Below are experts of layer 3 (counted from 0) of a mixture-of-experts language model. Rows are named router (the router's row for the expert), down (a neuron's output weights, with its number) and show model dimensions 0-159. Each number is 200 + 20 x the weight over its row's rms, rounded and kept within 0 to 999.
Before each expert's rows: "raises" lists some tokens whose logits its average output raises strongly, later layers aside. This comes from a sample of Wikipedia text that the model never trained on.

# expert 118
raises: "-", " the", ",", " out", " in", ":"
router,173,210,211,192,165,190,179,184,218,187,181,227,225,172,196,199,198,180,257,207,219,221,232,231,206,209,185,222,206,209,205,208,185,191,203,198,199,197,209,188,233,213,203,233,210,187,235,172,214,202,190,156,206,165,206,206,158,218,180,189,213,186,166,228,208,208,209,224,201,200,193,238,214,172,230,223,194,213,219,162,205,210,223,209,175,220,184,197,148,179,212,175,217,196,195,240,210,194,211,176,202,154,221,211,213,218,174,199,208,187,211,207,215,203,167,210,200,203,207,192,201,208,215,208,201,218,177,206,229,179,181,183,172,193,189,224,172,207,187,226,230,218,209,166,252,208,228,210,209,209,208,206,188,194,183,201,183,206,208,156
down0,196,183,219,217,183,175,183,199,225,181,188,212,214,163,223,171,183,209,196,232,175,233,166,202,237,214,203,232,152,192,171,227,191,222,226,201,215,215,210,183,177,204,216,190,193,184,208,166,176,201,197,213,185,187,201,207,180,178,181,188,182,197,215,192,215,212,184,182,195,243,198,178,179,171,201,205,202,224,234,177,182,168,201,189,183,249,205,210,177,231,226,195,190,209,226,205,181,209,186,204,201,209,209,175,220,248,183,213,182,170,225,196,175,189,200,211,196,186,210,203,176,234,217,145,200,213,215,188,192,187,217,151,215,189,209,184,191,208,208,183,229,210,192,200,168,199,221,182,222,202,191,232,200,224,195,241,211,180,194,213

# expert 0
raises: "\n", " was", " and", " were", " at", " =="
router,198,232,205,179,170,198,211,186,185,207,179,174,197,209,209,241,197,171,201,190,222,178,209,238,177,197,189,193,199,177,187,169,196,198,227,184,228,181,237,193,209,222,207,205,193,175,202,177,192,207,173,167,179,151,160,217,188,181,221,218,215,185,191,205,212,209,222,206,176,172,192,205,187,234,207,215,209,184,159,207,222,171,221,191,211,206,164,197,181,192,206,216,209,188,187,207,182,223,188,206,188,205,172,191,207,168,216,192,189,196,192,185,218,210,245,170,199,183,207,228,235,203,215,235,201,240,183,185,233,215,219,178,149,203,213,202,204,216,202,221,218,176,187,214,182,189,161,191,179,229,170,189,197,175,179,186,188,182,242,191
down0,230,226,193,193,197,206,205,192,219,199,209,207,167,212,200,189,165,201,202,179,190,168,228,183,189,204,182,182,203,203,222,187,221,153,207,198,213,226,207,220,188,222,194,206,217,196,208,180,240,153,197,234,198,193,154,216,209,187,210,210,206,193,167,220,170,182,176,194,186,171,190,192,183,211,178,185,220,210,213,167,201,198,190,171,162,200,233,191,190,217,225,196,191,200,186,229,193,201,233,200,202,205,199,210,192,221,182,184,201,236,239,198,185,180,196,187,250,195,188,180,166,206,227,182,230,206,214,175,171,177,222,216,203,246,218,226,187,197,186,194,147,224,248,223,174,189,187,208,208,208,209,220,190,218,180,179,187,199,176,195

# expert 59
raises: "–", " years", "00", "%", "rd", "th"
router,179,191,192,232,173,211,192,157,256,191,205,215,223,204,205,177,240,208,233,199,214,202,197,234,193,197,195,211,197,210,204,195,203,205,236,203,207,206,212,187,202,230,205,211,223,195,200,192,142,210,205,152,203,193,218,201,198,206,201,189,223,190,210,211,195,224,261,217,190,202,258,222,212,195,242,221,173,214,193,184,224,204,201,198,180,206,161,194,198,189,211,193,222,201,200,218,186,189,255,189,156,148,196,202,171,185,192,198,208,214,224,194,216,212,195,186,198,202,220,173,220,210,206,205,194,204,174,227,200,210,172,220,200,210,231,215,176,193,169,239,225,210,204,197,206,190,216,189,189,169,221,187,209,218,183,195,179,188,216,208
down0,214,179,189,192,188,179,155,200,166,216,189,212,186,197,205,219,225,221,186,208,184,191,219,201,215,222,177,187,220,232,191,189,211,210,203,217,181,195,181,198,222,155,174,190,219,226,226,230,209,206,226,220,208,178,230,213,230,226,180,211,206,215,178,207,223,197,202,212,205,192,228,154,191,244,205,191,190,177,207,196,182,191,165,188,231,204,218,209,164,208,201,223,194,189,194,186,217,182,166,174,179,209,217,185,180,221,221,173,191,171,198,196,177,210,187,193,240,246,183,203,190,164,198,193,190,212,235,194,210,198,244,202,184,202,175,183,221,214,213,178,241,186,172,195,185,193,245,216,228,200,208,215,197,184,233,214,241,188,199,199

# expert 119
raises: ".", "-", ",", "s", "–", " in"
router,161,222,197,222,163,205,208,180,223,215,201,207,193,205,221,191,245,214,230,160,230,229,192,230,190,188,189,206,200,204,193,203,217,182,234,187,213,213,217,200,206,195,212,218,254,189,187,188,163,202,200,166,205,173,209,203,190,217,201,193,232,174,206,230,178,210,229,229,193,200,203,215,214,180,234,188,188,203,199,209,230,206,219,226,174,194,163,165,211,170,234,215,216,169,202,205,220,186,249,181,142,166,216,201,188,197,193,193,181,206,225,202,206,195,185,183,196,238,231,182,214,214,198,195,217,209,184,231,218,203,202,188,228,188,224,205,185,213,162,217,193,231,201,202,214,177,214,204,189,211,194,192,219,244,195,196,184,209,208,187
down0,192,194,208,179,196,191,204,219,164,241,190,198,172,175,193,191,204,208,195,223,214,209,175,217,203,172,204,186,205,166,200,216,196,212,250,198,174,207,184,218,208,233,183,200,190,170,184,214,220,189,207,200,186,204,207,237,187,202,209,170,217,152,210,176,239,237,247,239,159,199,192,191,204,202,211,172,215,207,230,162,205,204,195,146,244,222,191,223,198,211,204,189,203,183,205,194,182,198,218,217,183,191,166,222,170,175,188,224,215,229,219,176,224,182,201,196,196,210,221,215,202,201,212,199,231,201,210,217,187,213,210,176,218,191,189,214,191,210,217,188,184,204,203,218,232,220,224,215,172,173,237,187,190,166,184,204,185,218,223,224

# expert 60
raises: " |", " and", "-", " as", " &", ":"
router,201,216,230,190,202,228,215,203,190,190,219,208,215,183,189,191,186,223,215,223,210,209,219,191,231,191,170,165,155,185,168,224,194,229,199,178,228,185,203,196,201,220,148,180,177,163,194,201,185,218,176,209,200,211,211,216,204,169,214,226,186,207,167,198,176,198,210,237,212,193,178,172,204,202,189,183,210,183,224,173,198,168,208,222,221,208,217,224,175,208,202,240,202,204,190,182,193,189,182,196,243,227,198,211,190,230,171,222,228,213,196,229,197,200,176,193,186,219,214,229,195,160,223,212,208,205,187,235,202,195,204,201,219,170,208,158,196,165,215,158,211,218,187,218,210,198,143,196,182,194,180,205,202,208,206,235,231,188,203,211
down0,192,218,197,211,193,211,201,190,195,256,173,240,203,198,231,180,224,179,179,209,200,148,196,202,185,231,169,234,192,245,179,195,193,202,204,200,181,191,206,198,189,180,208,183,200,178,189,203,183,157,195,182,215,219,208,223,234,207,163,201,190,202,234,231,183,196,165,197,170,207,207,206,179,193,164,194,226,175,208,191,218,177,186,162,191,200,211,206,204,143,210,196,202,188,191,198,179,185,197,204,188,207,214,193,220,206,228,172,186,213,192,187,159,199,177,187,201,178,181,197,232,181,200,224,217,215,184,185,240,179,197,169,182,174,209,217,226,220,189,183,223,168,184,208,224,182,167,192,202,209,193,191,180,209,178,192,183,213,224,240

# expert 28
raises: " ==", "e", " ===", "y", "==", " were"
router,242,210,185,201,209,168,233,242,160,229,197,198,194,187,184,201,175,224,163,185,191,177,196,174,195,193,198,229,201,191,195,191,212,165,187,196,215,186,204,185,206,217,199,164,174,181,192,206,216,191,218,249,199,227,229,229,212,176,193,181,207,227,206,211,183,216,177,172,205,189,172,200,176,208,177,181,197,228,189,173,200,200,198,197,229,219,209,187,205,186,206,194,199,211,204,183,231,193,167,179,212,244,197,185,228,172,210,199,185,166,145,180,174,184,219,210,224,153,178,224,154,209,201,196,205,196,233,191,197,175,230,228,227,221,198,211,203,203,193,163,174,206,206,203,219,180,173,213,192,228,184,207,197,192,191,203,219,193,198,199
down0,233,176,180,217,201,140,244,215,191,222,178,179,235,215,176,217,192,193,211,167,198,170,207,198,215,193,197,220,228,194,238,197,191,159,190,195,221,219,198,158,204,199,182,187,198,169,186,194,199,205,186,210,197,204,232,249,221,180,192,204,199,215,188,194,193,221,170,167,211,189,202,182,189,196,192,203,211,207,208,194,194,167,195,196,239,207,190,195,188,205,213,214,194,200,221,214,235,181,203,203,182,201,194,190,204,184,183,196,201,178,157,194,184,204,236,198,223,142,161,201,190,203,197,163,188,205,230,205,210,170,207,202,196,218,222,223,176,191,189,181,189,183,227,211,231,177,178,208,213,233,219,203,203,228,211,248,187,188,234,214

# expert 57
raises: "e", " are", " in", "ious", " according", "-"
router,179,196,187,179,192,208,211,242,201,234,211,178,215,213,193,202,216,243,179,203,211,178,226,211,191,201,196,205,213,235,194,183,211,230,193,226,194,188,206,202,230,196,228,198,186,213,193,199,212,184,233,199,217,202,226,175,200,170,213,202,223,180,232,201,215,197,187,217,184,151,182,142,212,185,200,209,199,190,231,201,192,184,168,219,177,209,211,202,205,202,217,257,212,183,236,182,164,205,202,204,217,213,211,208,214,243,230,209,212,187,194,217,197,206,176,228,210,199,190,190,211,210,199,162,234,189,167,191,193,223,179,180,177,182,169,226,200,148,207,202,196,209,209,232,241,208,201,195,212,172,227,231,203,158,209,194,203,202,199,225
down0,192,193,221,216,185,222,185,218,204,189,164,190,154,224,183,190,146,193,206,204,191,216,203,234,199,208,222,160,192,202,210,232,224,196,209,202,188,216,181,191,190,203,215,183,205,200,171,231,180,215,212,189,215,235,213,189,198,182,166,189,249,209,208,192,233,192,205,187,184,232,196,189,207,195,215,226,202,220,203,163,205,200,206,237,187,192,226,230,191,196,208,175,216,210,162,202,210,198,202,191,210,226,188,222,188,218,187,203,170,234,217,190,180,178,200,204,213,250,183,197,192,204,161,171,188,216,160,189,194,171,189,152,223,215,203,185,231,226,182,160,186,185,189,205,191,186,184,244,209,203,223,208,239,192,208,214,180,180,202,196

# expert 49
raises: " (", "aly", ".", " first"
router,215,186,172,211,234,212,192,204,206,192,167,222,177,219,193,193,173,206,198,253,191,177,203,209,177,208,198,184,234,192,193,193,216,218,203,219,216,156,223,178,211,180,199,203,202,178,187,205,204,178,229,202,207,216,217,213,162,176,243,161,248,173,239,206,168,228,228,171,182,180,230,200,210,194,190,187,203,228,180,189,196,218,213,180,176,166,158,190,203,187,185,181,201,206,207,204,192,218,195,180,194,188,186,188,208,190,200,181,171,169,228,213,212,197,185,188,206,192,186,213,168,201,199,206,206,236,222,206,183,179,179,231,221,234,204,188,184,236,193,186,183,214,215,201,220,176,195,213,228,212,201,222,181,210,208,220,193,192,244,246
down0,211,196,200,198,213,214,195,206,147,170,188,150,218,196,191,213,192,201,201,236,227,199,203,229,210,187,208,188,223,206,207,213,212,150,224,204,184,213,218,195,194,173,207,221,204,212,232,224,212,192,203,171,216,190,172,210,184,206,205,184,191,183,227,213,170,187,178,210,160,188,193,200,196,219,195,205,223,197,163,201,165,206,176,181,184,213,229,229,184,221,189,186,180,172,176,217,224,199,209,178,222,238,144,230,210,212,198,174,196,179,222,211,215,223,185,200,187,207,210,214,222,188,242,212,211,194,225,195,169,208,168,208,209,208,215,213,223,229,224,218,198,170,212,200,187,234,159,220,207,202,228,158,182,190,162,189,196,211,205,212

# expert 114
raises: " and", "ers", " |"
router,173,220,195,172,155,207,195,184,199,182,218,223,175,173,218,195,179,194,208,213,210,199,183,190,163,224,199,181,166,221,220,202,183,229,186,200,177,189,231,226,201,224,175,199,206,222,210,178,185,161,224,194,233,202,189,171,211,171,226,189,234,218,192,203,218,211,215,187,209,180,201,200,209,195,226,172,202,186,199,198,224,219,215,216,177,179,223,228,223,163,195,215,177,169,243,160,232,227,183,199,211,188,223,215,186,227,200,185,207,219,187,206,191,194,189,206,200,185,208,188,211,213,197,232,171,183,224,164,182,202,193,200,198,196,239,184,229,173,181,197,221,216,216,227,173,213,230,172,172,197,201,169,221,170,212,175,176,185,223,184
down0,217,208,225,166,205,190,243,243,177,166,181,182,204,222,211,218,219,198,211,206,215,210,210,227,175,178,199,200,215,203,199,159,188,229,174,180,221,217,181,223,194,204,189,171,194,204,168,221,211,194,195,187,202,223,181,217,222,193,206,207,170,209,196,196,247,189,208,188,205,182,189,206,192,211,234,234,204,224,239,207,217,187,217,233,198,190,186,183,245,215,199,190,252,205,219,184,214,204,208,192,221,175,197,206,206,222,182,187,183,212,198,188,136,196,204,188,196,219,216,180,178,215,167,223,187,168,170,154,177,201,190,191,179,196,195,212,169,183,223,193,225,166,175,222,216,184,174,199,191,189,181,177,190,227,200,182,188,210,207,190

# expert 27
raises: "\n", "s", "-", " and", "–"
router,195,190,216,158,178,213,192,204,184,159,228,212,206,203,177,235,179,177,223,188,185,231,216,175,157,224,193,181,202,182,208,208,185,194,162,172,199,198,206,189,229,223,198,190,199,168,207,204,177,176,204,170,170,180,169,197,195,207,207,193,167,202,238,144,228,176,210,181,201,183,175,175,206,204,207,189,199,183,199,208,208,200,182,221,189,178,237,186,212,175,201,180,211,211,189,187,186,225,199,216,216,198,223,183,224,163,182,220,221,203,181,229,215,232,246,188,202,182,194,216,212,201,213,224,213,192,211,208,205,161,179,191,218,198,149,205,202,210,173,209,192,191,185,197,172,219,202,176,182,218,173,183,201,237,168,229,190,195,213,217
down0,231,151,191,215,171,181,175,212,189,193,203,198,176,213,224,201,201,204,157,199,177,211,208,216,240,230,194,185,203,183,189,219,202,180,163,199,203,194,148,227,205,206,187,217,190,185,207,229,201,204,187,166,170,246,213,185,226,209,192,178,194,169,187,195,211,240,191,220,180,227,201,156,168,216,235,193,234,158,208,198,197,187,208,181,189,220,140,183,201,205,197,200,183,203,200,193,203,188,198,210,221,235,196,182,213,212,233,194,201,186,202,214,205,199,165,202,177,196,171,208,195,171,171,188,231,206,199,194,171,218,198,195,163,181,191,217,196,210,212,201,171,201,219,214,196,248,181,192,200,197,192,211,193,220,190,204,174,208,176,172